{
  "num_hidden_layers": 13,
  "hidden_size": 320,
  "n_experts": 12,
  "moe_layers": [0, 1, 2, 3, 4, 5, 6, 7, 8, 9, 10, 11, 12],
  "router_score": "softmax",
  "balance_loss": 0.00538,
  "router_z_loss": 0.0001,
  "lr_router": 0.0005,
  "norm": "layernorm",
  "tie_word_embeddings": false
}
Below are experts of layer 8 (counted from 0) of a mixture-of-experts language model. Rows are named router (the router's row for the expert), down (a neuron's output weights, with its number) and show model dimensions 0-159. Each number is 500 + 25 x the weight over its row's rms, rounded and kept within 0 to 999. Numbers have three digits each.
After each expert's rows: "comes before" lists some tokens at least twice as common just after its tokens as in all text. This comes from a sample of Wikipedia text that the model never trained on. Tokens count by the router's weight.

# expert 5
router:478469495501510517502472518477497540462500490495499503498517498496475470481471495455491502513495533487512526517500520532499495469494469500520472500530505449511518492480466502491491493532498499483523523497496510511537470468484506470547476512499539549489491502458497477427499523512503480478482505506541471540481520513483499518455531458500493484507512500520486486555462503505543498520471496485507506482501530543503505522441517531476472514463490443526502498458523490477506490496500488
down4:499480525494479487484502490494495512497527452475532482519483523482521488504532485502508487483485474503485493518442499437483502491549519522502465531509526515491503470481519508445452551511549538509520542507520513475479505484474517495505470479489522474490515496501480505500520515512533520460482515495497530505553512521479515514477474531486472510451503499489486526555507491486484466475474518504470428498445480566483531538514515439513517525494467531517505518486554512562512465507500525
down5:481517490478443417541532426452472478470495518480490496457501475490527506485519522500475492484512476500503543539486502470476482494450514496495500556490484518509501509515548511485479542512509473468532476493496511481489480464488487516526536453515511529501542484428487497522485491522489436498494497510526512510531485523488548513502506538491446515492542473469486510518559480492466508508517513478494522536516509509500485532488497558503553508479499500533525492504509524498498485504500547
down6:463481516518492497540490563492501462449479471503496487461527444443500514513531479470473514509508569548475510487493494507471468531495523466503536505507497509501518489507523489454443506528518483494534474510541494518476476502506517506503498505519468466449515491453465523506521526486519505500511527486458448479491528513502511545511486509462507542527496478505532488526534443468524510462478521438523500531523485464490484527512530505523478509499481504535511544495490442483477490482515547
down7:511483507492496504472532545496449517497522482518484529505460522507531523520472471496520513517502502471469480526469486531508442505428450478514494482495481475519548486508527518494533531510484543494532511526474532465506501535524475498445532514484484472472469522499479486498471493534507554483518508498479481540460506486479478486520491509458501572508497485507509489563506541518474501505487490495503511515485512530476564445542445502564498493486512487511482564489507480524510501539533492
down8:534506487484498464526475556550448488452466491480541493497530507503526488486455479487455516523498445539542469516504499505502516529531524474499485503468464486510501519502499505474496491504485539480475509487484454527488501475510458489536510451465492529518496482476465505492470500493509543503498507492536531538453507483474471505451493455486516510485471503544492477514453454470503451544499496556526486524542464492531487530498478566532476533501499507499489493502480485503520490501525521
down9:524530453475496498498473521538490500434517516511510545487456476466483491443512554475507540537454521481498496469480544501498491516499493499544491486516503487460499513491500546473514514544524465507509542462497525484505502502530453471499520519471484480487510498448499505515477541484470529482496514502478527503491523480508518510473521450528503494509506471508518540497516506498523536493494462491484483494533468520539523494514511458456500477499456502552529487523500535496513500504487521
down10:504465472523513471484478464496496564534484446496477505525537525493523548485499471464514554490497528478520457509528529501499527491562494513497449514504483536481492506496495506514507468497511477493491524498516450515479478493531528502495513530490504495508503467516519527531512542528541518526480457527508536534513530494502533501473524459513500466504493502521486487488465544480487488495500518526494493529519472486517533499519531523493492511529485516481484491486489503490496495518494561
down11:561501500467468499479525504491484520501469524511530536533480515485508490500482512472485498511479509547554472529498481531506478457486486491532488459509422467516445526509510483475497482524514516478491546510501476505494519486490471511498511474508521532541505492492470546491476484526502526550477532479486488532490493466518502510488461515510452507487504488520512499531508526498491524516510456505516492505521467539484464499511483494496494500509486491506455527493501489503525440490528533
down12:493481494475517472553491546538501504469508474506511535525484507504496490522534546510524482494503475522508516480544500552483463503512473470500513545498518491500478494492484479497514505508517496538528546463470522541504520485471487515515484507505512477492498488506475463482521498499477558530525482526512486524512578517519533493496455483496468500527436503534515509472510459531505460486466463512508529523488504472506436509479563534480507492496431515480471522494496517473515482484516488
down13:513491526447504525499503489478498499520510507484487524526490513486518474510476491500479508531501496443516519523486491506535486445520494494502498524485527492513491459532474500454561544515496500500521503515516521487530460527463502493517490549490502495523534522485473548550507463484505522534441480500492493529534472505531491526496503537526452474486490478526508514476500480534534494519454489497475535456486501485478471535480474513504502516504532480552526485487501535469488465496569484
down14:453510488543537504493511534484488472505484515529491509519458501500538512535490515479489520534509499496528512546476471484499508473503472495484546489500511525531522487450485496481510533526457491509475482471535479542477484534450485513505522504505537512492524477496531474517492504474533509508503516507539526460504510445517500499426498482506542517466483483507468511462497525486514528502491469486485459506485494561472504512527480465517476527524463471471485525516488497478464534472581484
comes before: "0", "9", "–", " by", " to", " in"

# expert 7
router:481484528533516535474484494486476528451517530498510494467517491511485513501464501480495523527487509488509501460481528536490484511521488490515499515526506497512466439448496466551487499515455518458485516509504490512482531509506510457542555526454530526496453540504523477501543552514493515477459493520529458509486552461509499549463526436466522503495490482540483468542473524503491498538492476483469465486481534529480504521503522518525505507530498499512487523461491475482501554467521485
down7:531465467485484493509488456521494535509481487515493489504507508522530528513508544447526505481459504518508506501489524473497536484507493474503456537529514506466451498498505520504506506507565489497485530505474495517546473510507512486453473515487518510478487508520498497528482528501454510492516487477472526491485477538541546458546506484482497498479492489516471485469490462461504480509489532500475483500511476467539464500504522510490498501506560517547498431445530492539521478508543450
down8:523531510493504491567492507486481514514530522491490466471509496468485543525467487481466504470504516514489494508538523502512484471471482490490486484509514518517541532452526503549500462490498507481494509438498510485489506523488497484543447547477486541468463510468487535508452550502508522471525511495530497541453538522508512508494506506505503505472499485537503461506475493506532520522492494475483501533565517468523493502522517456533480493467484497470525478487519537530511478505492492
down9:418523482450471536466497526451530512536521483520485510470505561533518505517477499513495512504494481450535500495452488493491484487546509498472525506514516505510483495504542450464504508489503507460490531518501541440460521531514513474505553459506448501484512469480495501464511506544488538501476497458518551499545496504485498464471530534522479522512460502500478525491502537514462515520495517515477501448511512492490499549531508499491474463475511468501520501537492481471529504515503511
down10:509487502498495522516490520500488531487542512467482498499509489500503513494456487514486546506479464499521513471476572534514513524477548507507504499467507511529505440536462519506498522478513490474512484527489477519505515489526496488467494517480500463556519508508520507507528520496487458509520487521494479514480513486514440498501507521498478503506494531492461515506479452509561518480529466526451497483458480468482551541499535513518467472515483486495513505524510501513498501458502489
down11:497506491526489516492473500478470460497452542476514450511510495490478485490528500497528471483473469527520522487498484545494512476475519511519542520484506474487531477513534463507568470519542513499497495469516473533488485502489464528498540496458534479503499526483477467477488504458504524503495461504515511533522467542494548485456509530500528495493537470480514519531526448519514480499481515463507518509550495474519487516483481503521547489524475451487452533503539513489497471467529487
down12:529503497494503481518473571458488499440500492485469497492473483494483515503522480491512515483496503494522471503523540519497497511489527460499493483473525501495488512507454482499492449496513542504535546521492540488502536506497494472469507467546505471507490512516499474498457472491496481511524499510499489463515518496463444501460521506559471532505512478533554513517518528522506516528480526501513443516521464516475533525505490502498516517496462482488525543532532496518546509466516487
down13:497495521503522514508477523540510468480481539513533527492452506497521501509546533513519509490513493537490499472493519487502490530477491552504488486514521518504472461489498524518446476506548497500471517533462521482523457485535483513501493504505498486505468502521512484521508481552484532514516514538522467497479516486490491493498490472497455524501546528527555498483508496479526488527456456444486495543480505473454506505513491504489486515452501499465503495491537533499546450479477493
down14:442478518525500541496509500495475496553542505508434453486484505516506520479489522479481505448469514484527539487456482485490487494521497522478514492494497468515540489483487505526525492468487487543535477517515486508487537491486536479491489521508539498466483509487539476518503530525526524492502503535493488520497535513496500519454533569484510464508518502510458534531496534478508463509541513517491511500511536462524512493487478477540480522507502537494525471501502508453466488502519529
down15:478498487483487508504514472492555483492464493545528478503482476482480514483552521525535490511519477494502490495523466509530486490509503457482489502476536487515491521486473469506449504477509495496525565497498520463566470478467553502465525555508501509552490495497490495525468465495522497499472526509534533523492483527471503481518479495526500466477492481528525527502491510491528511499536515503480511495511500469458512520499501487498517516472503525512511471427473506493506482498485536
down16:486472451466472503500507490486504487496506464463533510507509502463524459474538499475538476479501509481530541486481483500503520500508547495483501515487458462547501493486514496482509474492552445505511528486543504493482510494500492473491465476470473544493494490473485507514478475503496501488509503492504550513506520482528551496499469456480436497496532489519507526499481480477497471499547489498497482534480495490493520506474486531455539528487498517507504473453518516488487546505543491
down17:519471494512465500484492520474451544505509468503505432445546523501571508465541478484485524464483489455523495474479462510544463464473490525445488538504442510497512490532538466500507424487559536506537505513496534489465487497505488512526508501526490499441472489516453527458460502483494493490470483501499489508500497488493529454485500517512493520510505492550520549485488482424490506487532508504519494535467454524530534513524501480490516506483458520484516490480542490489493514481506463
comes before: "-", "|", ":", " The", "\n", " In"

# expert 9
router:506488522503507510510479473502482515421491477508541505513477510505475495518471514434483523510499532492448509523492541509496471481526507535513486454517464489544507481499476516538516498503502493490538560501487476513496495491512463474530517512495516530500483523500477502490521513481481469473492502500470505540491496533491537493479535442525519481482477442507512485513460526495530509494505490495494465446442506517480523499471487509529526532497489464529447465451488503474468505499536510
down0:571501528491517481534510509501476533595500510525512501510506468496501524487520526491513467491540444461492489490487470489493515542460529481518453538497544443495526461522494479503535528501472510503518509478488510514468492499499487516516434503461484474485481527499541514482516510496519440518506488475475537503496501486498501469477460543501494450495524533534488518470507494480486494496488525503505524501471510529516526537506550483531500520480509478518481517519461525517494523540548518
down1:502494503526510530493514540564545446528514512481485474493512533481535512538485529503476494513520517452541477520467470476486434496519507507455490531491523495476440489504496497517490520512517514467492446514494493511505523488502522508476487484476443479502529465480480519489479487503496524505486534502487534510519461497476527511498528549526488504485526524508452506480514491534527521492488525522500507461446487502484473493536512483544484473526515512510500487508522507495502457509457526
down2:487525492494462520484506499469475458499511460457506459527512508547520484476501525539471490488502507485476508522498475488526528535510494564499458489471499493492489516490529471519550453512484521534524473429517465518484489482452534511492526512515470537494495471508475551539502517492518486542493507487518515496536519436485519517495528520502489501505513500465536484514514530520485502459511555499557530506472492514466531447501452486501525492516443466531519489495519537501481454544518502
down3:500505492485518506479462491465539461374504483510494454500497521472498505554508508524508502478511468489481476510520509535488515488518519459521506474487482540486520550482527516471506498500501498508521519456468531495495478505527495462504461522547527461482464494476501484500498501530502495505505517515512516505489497521480499486524547461559506483464527486451504557518513497537520525458493471459484547510495516470519489467507489499482488499478486508520499512506445494547510503498530478
down4:551466501484478497575522555500515492510505508472508513465516471510477464482482489507472487515499482523524489474518497494529512494513514532501511513512503475488475516522468525492524493492521504519482526502530516522544563562490499519504460421525493449527461476500475504472488516535440481505502548486485502482538505510492536501476513523496491507474475530494481522481516476483543493493502501496508445475466452483519513480506548476465485502520496513506473482516475495508469520515517479
down5:532518522539482523516502499480481502502494496441490497515521526508516503503515494476482498492485508524483541437492520493488541515463519477486497537463540493521467454493498533482533496508510497519507462504497460544480500550512544509531493464486480498501492544490495490515487513445444480497497487507506478503522541511476480477456524496481511536500500509487507505529492512453456457536483486513506495433445504531512499514512507561510484529509470459484501489503498517495494525456527507
down6:507517499460520480490509482583487517458499494483526505540460508487507493436449534501484498452470537473506495518523546492505479450489455493572475520549504464506454507492506453513493529499460595481509512491509477534534494515530491528496472497476500520476481539455542495461477466506480496505510513512526508539517484514530542514503517484498498482503506479483506514482523574502466480513533524493500463524483533532503505493541512501471501535472506535476492489494469473534526491512521533
down7:508512456453494486519494482490466503538486446508498546559475490430495444463466471559491529462532549500492508487472492532519460528490501469478505498515506542518525483481477487510507464481510506480489519510500515510502477494491494499473541465513505517517494503498490511494492470494489519482517510500481517507505542513525511511498492496451523514510497473452490524502511503462526468495499519452532489474480485514501479548520462504462514438500462472535530534472572479474494553492507496
down8:512512461485506509531447475530514533455488472528489523496518546499510515510511539498523490555496511524505516536531480474493486510501555495518477488538501554512491501525493526519540511505478469492488501493497514479540552447507478553485440518498502520505514515496531506499511482503534505484482514504498508455557512504474537516492523480493535490547493495487529516504483512505478457470500470492511450500512508528492504503465493509501488535491456511512501474497478492502479491510467496
down9:486479488500522484478506457501491522480473540461522473510498537509497505492468486475479541518515466505543467483468486504496487488540493511528453499529487454468524474529493522571491495494456492509545467513491520514511518486505479479520500534525528515496490491454523505506480488494475438529494543516500526491493475471498500542482506507557492477501511487495484512491471487483453525555495487473483494471495494480547479519521452484551476479496480481510446521498484488502488526508494521
down10:518469505504512487500457433513538444459508503485491506536490522511536524532510503505525516456460494513519472522540494526534458514507477525519473476471490487520503471504493521520478492456470481547521534524492522524536504534456523481570505472493541513460500516512489509527452513463491517473539493479466524514518471526464550510538503500493505511496533433505541485500503465506467438494503466513518463522525521506546504493514506515512502522508487478490492499509535531524560527500505510
comes before: "0", "1", "9", "2", "8", "7"

# expert 3
router:471527479537524501563501539502522521466488493482538493504477502522503468489454460491540505523466511500500480504494514521526501517525492509526498493524484506489519446507467506508482502487518528466485530549514454570474487477549467461532513509444532499517475519443470454464519529529467467497471469479492485513452520520517483493427532474524481516490502476527476487537450503498515495521501467475513471459472547535517517454457519474515487493456485511495461513477475488483487510502533489
down0:520462501533457497539518484538520473516521538511525485493449472499517478468492509443479517474506485509469482487463497488508490524525473536513529536560501502488518491464446560472519494476525486487523485462477477501512473505495496515488484483508468510511508548510516522543494533497461481477488514521513504516493524472506468474498505497460489486488515434458543510538465496486469511552562528490496482521514516507503510470531522483510486501508538517472535476483541437469500511514497494
down1:530542459478525472507532495471561512459496492511497490456496517462456513464471492507537461473493489509527484543457502504522508475502510458495474482503504508492476504510483516494514471457499520480474448503528515513488448514475490434515511504487491464516489494472481502482506529525514516517465500470505487544485483482547499441459470575554515494470500521470497514518447489538522508501500478516542512526481510522483513522451509498478515536478530509526476469470455503504514493507513482
down2:481495489521510496485499497500475506516503491573507519548465509520506524457503487523502452519489462520512495500523455486485470463546472486513455465494507491515484506523551532488540493506523496496457547506484554474486535482489501466493520479487528499448440478480486461464502473496499551499511490506494562514486534467488493503497447559493525500491468478488500524414478521498497508480471490506479482475518468491509487480495503490453510528491511486496501529514544490510491475491506459
down3:502477489514503483496469538498503498512503507472539473484464514508516516486510514519466484467502510476502476487531522497444456520509481521457443493514539494495484540520484549541459507482516467494504474466523469480489497508485561485465503517503457428448495483493521491502500483482526478515497486479543479486525482491485479520501503508538464501515505494505524490498508494461487477509512501529538508504509512476491479526487490486442489484499489523523498518485540486525475464506510455
down4:461486439468511538483540584538486488487540540487545476501511533489486530506491489491538515460536477513502490509522514526509488554515530479530468484549498479499556461477508553470493471468520518533452494501468463513512505480471489493479489456478507477558523506502470464481538470514500512476536511472515508475517486536508536537490477462492480509500543500490506519505489544498497499519538532528474538487458469457490536479494505516493494476515535537477471486509500551504519482492491507
down5:483519481528482513510485569505480495492519466535488485485493487520466515452480522517512496547503503503475482508518495462492517495504444465521472488470515499524501459519509529479486466494510528570510526428535506494495488518481525501462474487485478441453497487497501428470493483482428504487516500517487483484465491473461508516509494422467530508483520492498460513519504493576517537496498535479507520456467513539464466486533521436495469517485506526506497508496503521494544475494524516
down6:468499492529484501509487477498542475505502506503511530482506525456469486528457518545514475522513478486487498495489513514558498480504509509512541508481476453538520512541509466454499502516522503524540494485453477496469540475486488541475504488512504507481518541486534497532532518483575512501555440528494490486460527505511476506494438495494522502480465492503488488512530485520538481484497495509512501526492501512496532511512488501473551499504523487517519465516462523539531489507467461
down7:533503541478448516474493442511470505473488485543488489520479536491532520488518496501500525448508479518497494534481483465508510507533482505530492484451499530496510486513510502486489529480502456456507538516497520517506481527499491512467521486482463507496476489498502481513504532504503512476534497498473513533496466509508447498507448444503520510450503463514470516502473511535528504507509499515539485528448477455525477517504497513472515534483523497497504485445522526497457472518496517
down8:507469516505471549494503499518517490543505502461518493507459486531514484495496561505499493463471482462492545516504559525487496513503499486473513515493451465504482527470516506519453461485516487488517538489482527510505522515529506484515534483488446464536482500526548506497503490517485467515489529499533530542492430521510497513531490441501517510467468503545497462485464473486518482519526515493454466472517508447478490514571457491469512518536491509535479501519503461488513529521506530
down9:441521531483513470474544511494508495526507522476495521498513476525511483462500486507477509481454500453524502539493503491494478466541524513527480488513468507491519503459509539540534506506517535468519528485468512512457508523476509489498445499476496478519499502503549490525519525503484509473440478477577485486517491450508513498513479521505474466561463481504507511453472511504533494510547501550494532447524495526488479505479526473484483468528520540484512516499499491496484492516486501
down10:522487489470533506528499516502489518440506501493552544483459522535495502473517525499502531505482509487488500501490522488481513516504476467471477491521505469493490514504485508529499488497520500500505518519537462492480472467455514445453491508541502455520524490497490504536514468478546466486435507507498532525551512508502502503495534431462510496461459464540491495464489543521478504510489514522520468447546555509435534483474531505511517493520509510496469491490483499507492498517464519
comes before: " the", " a", " his", " an", " he", " it"

# expert 1
router:477467491515512505527476539478497509472515490505476560456506531506505472496476515470502485546473522494524504492463518531475497458537469549502487512552450510517532446514514503519508472516506470491509541490538511543506490505529479497509478488475529487467503485478498496442532534515474477500489474455485484548482495526520522552495516439504484494524492504517494497564464555524535494525494507469486490475495512570484511511505509481473487519481495477476491546487523547482489489480511505
down11:461509496555514468498511461511508493532458532464476490512480509516527512467538470515523464506543474516530503489517490490501489501463470543507496499522526467559568510499530530528478545488511496479504521517489495485494467524520482572531491516526502459497523479467483558486472487445502463468509522486495471480519492508517500485481462526503490494515510520498511511508494534498493529521534567504503495486496508530472522474497516488477502481500536406508480501436502458494486503467534501
down12:481504530557498494520511436485513514586419556497497454490487531472505470482480510530485477424490502492482489517482530522477549496519514460497550487501537508512518542476513521494523498483496477506498501518520503499494483515502497476533518536465500491498512527497459512505534516489459512509514511505528486542528483517523474473506501619475540469506483502477502528498521500472540486488474485524517522523507495460483508478498498497500493482470494449517480429503476508516479518460511483
down13:515496477507488490510454506492533512478489499524516498509500546487486480538525540522527494515550466492538505471556474452459541521477456498516553517481468493546487484507492504543500517484479518513526501535512437494533500466474491481464495502530532473542496469532519502502490499504512444523548508505477523472491497470449521490489493484533491504572539547505480527512507499505511532497511511529493450448480463507521504480440468522507494463514445475460459474484475536495526510514496520
down14:539511439495494516502469497477472485509503469506523508525516498543505523506455496482518551479499512532495514458439498513491519509437476465515492516533472498479490464500537547487494520506495496486486524524458487514511497478497469508516486516470486524500515463504509467493488466511534517529465442481499493516487493512489526469543505539501530558485527516502486496532516497488493500535495508538539522514473457511505478455492517491484487504505445484524500483475481496479491458507522496
down15:492500469513501479496508480547545476438474477473491492480499559493476516517521486535493445485505506479506485563498500472541522497509508513510493542499471469533499510482507504516498497521536529510490528440525525445498541553461478495513485520544511466488529491495491528480479532497462502502562483518487522510490502497519519484490503479519448441495509527493482526497525465541553532462507506472467495456474528498455543475536488510509541505482451536479453487485495477527446519500474533
down16:489528497485550527508498496523508521477479489529523537471466522543495506519531485496501487475504487514493481504492528471498475494502530509478497472552482550497491493483479484489513507451513483497514420483493457503498480494505491517512531577489497511517467479495522489504501487477510480528501504500524558469489437481494523472514544472495480500517508505415469500521477499493513473447564510552531533500510507477530509479467525521491483472480502519549494485479464502513495484530461550
down17:503550498505481510524508515512481493538512544474495503539485510490522506513484497490501493466487509504469476497470458474492502501516490470469541529491501511517517519489531503511460502493540468538525472507533494493473481533499457469507527503485518466504499468483513495460507504479440465480463493493523549483519480501537464471487531526528489504515488490551498523449502468472468517503537489517512525534535468536483471531480563476447501474500536512492478509529522472449505443508484513
down18:484501504472501531523548478483513529457502518517552450533510513486483457517503508451478526510508496498502515477471494449535498499483573560494484493464528494475508481579507527561482477526474507479478536475471544514502550501440489486492510509487499513478509562517486501482491490474486456502526490516486484534481509483455500494497486543541497525552515516466499506512504487523491477518493468488471497532511474495515504493501469506512460507514496461550503498534492507495474511501468515
down19:497519462494494483534482516491535473489510531528517449506506499502513539465519538482513522530484468521481486461511504510520491461476510515513501518491494494501458516510471500478516528514490510519492517535480498508477519519518466483498474512482467442484490508523510532504467419467430471556457506489532481494497521531481505459519493479487531467488503523520479463487510476505486512515479550487495502547468518453518535529483502498545502533490478468561505494486501509464526488481483504
down20:456476524508446540514480473499516530552485515471487481518520482494517489556476497475480521504496520526539493473483504507479501474529482525459449523515505477481503518468508500492471525489488520491480522530490504498520499504515493482488503471434465451518495505499509516448506548489434496466515499495517510510479466483520471545528487500530502505497509543517505484490512541517479554487568443543446527504509495493466485514461507505513453519473511501459498517482496489489482487534475483
down21:491499486510459477468503492492490488566511485481513496506479530499507503511522514511483517473474474546484492499510480564489502511510479483551505516493509442470506500498488530549513493457465492486495496520501532488456500518477510497515539506502502530463544536512449523477474471485519552508507547526571464494493502475495533453495535513483495494496513496512489468495499502524540507482510445485527495522535533522519523502473520468509498483484489505499477486504483459528508460533528510
comes before: " |", " ", ";", ")", "3", " |\n"

# expert 2
router:523510506480473489528492540476508585467515526514513505496504534563466470559476474484472502547482542501511501472464510501533495485523481539529522516523461492511514476492502489521489507518504475486465531490492499514540475484530506480521517543495538532488495513500492487450510538544482444489444474510520487479499489521511516512457563458505498504536500524511474487521485511501523501482494487491507442442502509516497512538449504478526534481442498509542510502462495482495498500481509502
down0:525542511482488523502504481494509544608470554530518520475483508509457488523516512481500472488511492504475513443475524513493513460481482542502514475454511507515467488496494490499529513493513481506531425503518490468532497470460493516484517496502468512491471511546497575521516515501543476518501498497518472521493453524515495495497503603513491510499491482514485515477546487507495510485486524490492473549493455487500461533471505468460498495551508565559498505484495527496480503522463480
down1:513455502493488500468469499487478487497512541476472501461487486476499493525530485510534468500490498488542464492463534484460502517493466538542504465499506489495476471467446541490507503503489521526483464518482506504489481485528472512571504506502567452489476500498532484522503523499495560515546496548518472531500562527493502508462530449501484511435501487483497506514478531529497544556517487469469501522494523542509506457491508465532492438477509488519484464448457516506518474499530520
down2:538490499538533508511507488517468508470528495473482452496469472509481490491468508423486499527512458506492513522509520478501486466440542513515503510505544529476443506524547507499496504520482475532522528515484529497533520477497560514490518512511482498508481499505546476526514482484484442486501501464496497470518498512474501489496530497510490497529542485452512546495473484497503473546489535482535496513513476502530491469514515475545459519492439484496521516495485455508484552522507545
down3:464520491493508451542560546476488508472532498497492489517468514474494465482451494501487500484518542462477535513482462509529515509467500489506496526476499541508506539504493487467519475516507545516512467474521503479545492459535499522506503519480445509521540481501500504472449480509477496540496485526460494503492504522481537519467499485487503495479541535510507553520487494516491495497496513523500483505512476524480504494525527483458565518449515492510538487521496437476507559533503458
down4:509484488469477493457487507466479492436470497487446506489441482520502523483463554504530525473500496433479517525531488474491526493501482547507505479475494504509490498534501460483474501462506496536522509489471483495508504503526529463472453462513474529487552524530488471485487456496537547477532515503462505501520527530486501512478522518500510522484536541477502538509524526546511517479478510525484483510516535526502531522544491510506445506511502499510474547510482513517498486471469474
down5:513465559501490554490423552503479496468482484492487532512532512498455516509486515551502494539474492494522489458539486502496514480550513484480476494518492524563533462465509473488485477546424509455507511466522473503507494494499489502508526508503495535538493515526545529512503548504507480490450501505484435527506542462535454499475548473513498469523474522510484496472536491496510547492508494498491479466504516502523526534497497544470525445534492507482540535504502487497469500497517433
down6:510477537500524487449533458528509496473494533467504477512499530491537517463505477504471529475513469468518493523524493517506502497503525507522500524532515549492437477509473544538537505511472496482540492520491479453480519509484550479509488523520483503530485492476513524522508491511517494527553510520498432502538514534528498520529509560504501473487508495509497542518503514503495491501495494533466542547480511483505542496524517524487460500512440476506481486488514532508488469492524489
down7:480485535527507512507530469478481486551493522496516516499523480482545503483514527488485500524478480498480485484483464540445436506513543516513501525534524517486501476502495509516502468503510482472507518493435478501503517497490493456501530493483491548501537500543544493487570523482469538496477508487541527537478501468513497516467482526451497491503423487539489494438479523452523469531516490485491536525483511478478508519496479492517523502513521497542480501481477535498535510503493532
down8:505500474533479472523492555478498512553513492490520490496484479463492525518512531454520482524472537472464530487474468506505519502490505508531503513533477486523508493501481497494484478525489513522551515496512512517489496513481472475507514502489509495514501504510537454513557551472523531488526489561495467522520460523502491480480506516487486486523523471506462514564463494500468481523515538513490482456467471480523525529562517526473501480542492479453521469497515527478496444506480522
down9:522514528483509493456507450481497471546464563503464514505494502521533566474521441515470513507477529495470515471506503560546483536481464476504471509484464505532517485492539479525524516494486483524496494511489502521519515457519475472497485502479454519531533512473559503501518545508513484525515482485465524549474535481508485518495502524466519536524528492461511509504530550519495512465473481489456480475516524509527511531519523496506516524463503477500475494516471507504481537471508510
down10:492510475523458517457475536499525505536488509489527514535499520492470530461524502519549516505523494501489477483481504515502517496528521561528499519520523497495475511491493479506478481484502506529511453472444459493527521500516473488501485574518491511510478564529528482468493453495549469511485526518486544493489554504485525502445489508489443506462480483550530515516496493477510521527517485463494501457443522443476501504502499521545490491514557510526509506470472474510517451479492494
comes before: ",", ".", " in", " of", " and", ".\n\n"

# expert 6
router:486535481514476502512504491516477539451509503485546483451509491512492486488492492486489500522514510454500529479484536527491516479553509503502508523511495471496496496518522510496502492502536460479504536516501508520502474507501475450560503488482531531435490509463502469471532515494464469501484474467505470479509493535535514517463536446530482539543509519451498491579458514547526480493484460445460496469467559478501495530494534498473498489464478452516484481459510567482501502500496511
down11:513488527476466505497506486514518539451515514561497563534446494529491474471485495482444454509434505511474520526489492562539479494499487498517526501498508498526506500502513474468496518493476516509471514476489487521535524505521506469495492462503496476518518506517477499518526501503470520487476538475553513523498481513480503492517490485470502478485479526489465513514462516481516507435501531540553510478489454500485532480483501488529507523465506491484543502494504500478525550500508499
down12:506492512503485497489514484498485484447522518508538463502491521480508506512552491473457495459505499478496465503494514473494525482526493534516501467504490501485464510496585502508523501451555546510446526516504502492507514473494509512510506501537505502435516493482466485471501505487514548489547527477470531472495534524505457506528552462520467518494531489455509510481491509528467473489444516490507477538523522465502508506445493474510453526516515499506473496511549546547472459520499524
down13:507498474520488543534491575491519512521545516429513496503515463490530490484522475491509503475539464454463500495516499469534514483512492504487494513507507504530491517506525529528479510501515512529469477517504509504499516489457539482513499461519492472505554511489483465487454492506509452522524490508491477466461520493508488520529483520483479506530476479528477481471505511472474501463532471481517469496480477479504524540493468494484490492511532515498486525515493456538494493458465478
down14:491472525505519506499514490524469482449477491472492505474500488478514505470520506496498533515516522508519511548510485496484512461524467443508466474467449470483513488508476510481511515533504530507463519515524467525501501472495503476531519467467480503492498509454502489506547509450472474484509531451495498492506551491514498471514524453494479507527524538538503466501474535495481501470526493497493484474525491525500458459476499503484523474490497513495521540493489465507466483501476506
down15:516493514494500483524491499468473446493506490488488485463516503523491547456479506514505475455519567531503514540499506540525485501490507465479514550521456490480510484536454484504530510481531496473471492496505437493488516467477433470475487496457493513517546519495510524508486486523505486492562491536492466525481542532524526498498511498567504528514518485513490525506490515489490499494505496484523521533523478489504516548476489517462490482474501547527471551489519542465524482488471505
down16:506521509531505526564533514495560545519473508492470505533470451520525492490518522472497460492492520462473510534513536495514535479520484514473491528513462496482495526480494471458548507470511516504472519481479470482482475473532528501496481510502531448490525496495482512467492567504516520483519528516534509494505511474530467453542451548479513488473490473486480535458518523504502517470547508523547514443496529500504500498500483503469525511533495508492486459477480537478480497546505488
down17:506506510514518485485421508508484453590461469527482502482462518522495531526496497519522497496499529471499530484533468561497500519494515471544489507504496517537532522500473472495490522490439486490469470559510446488498458532532485523513483490493496488498444483483531482498516493516507465522528490475512483497511513519484481476513517499493485548513482481557436521567494495477539487485522467486506526432519507511490492531515512503464468485505500476458468456510514490531489497533470539
down18:494519486485473493532453493441500520408479472502518508525500462528494504522501514501505501536453480509482498508471539487450489506473492510520515471511521514484509555451488508512508506504500556492512532501469491494518493521485479483500499533492527507515488513508571478501448512522493520476488485497499492511504512468460489490532470494472502495526475494488486516513473504503466489483552489514493503501479474466491511440506449473502490515502496496515497516472462481482521492488532491
down19:493484507480476448531523491471533509511445482517489520500467496490518487515466507495473516489553479497553506513520477516505470561483528476479497479488484484497493494497486496556552524528488437490517482463469466542537543507488487494510514544506483444514519485532498512538505489470532506457496477444475509513500496512467500477470452553487498526459492470529527465545483517523539507511533487519500486487478516501507499439513500478543537469521487481512448463525545508470478494472513468
down20:511473511488509475506483529540500473446540463502430511489492518444519469500488534462480538538462530538514483530514475499475475459477500490497543488541483508493508483521503494484501505528506498461531486470488522500497479505458494480510465490461490517483487506525471493534483494515559495510535488516497481466525494507489500498500490443565589492487507529508519493514460490502480550527471490488491506502499487501505480519490484513506529466516511520495466522467476474526474536500511498
down21:499502537487526466489531523462516474476504453501501490495494509533475514458513484517468480505461489548482504474518496496509480573480503477527499487498457541479497454494531478493532516463449507511492498458498539470516488495516531515541510477527484486490462493551554462483548475510473516491504524481490504510486500484484472513501510460499491494513490502484459475472448485501480497502524493484503518460518484500491525477534465539516518502468500482416501551445510470502548537501484489
comes before: " ", "1", "2", "0", "3", "5"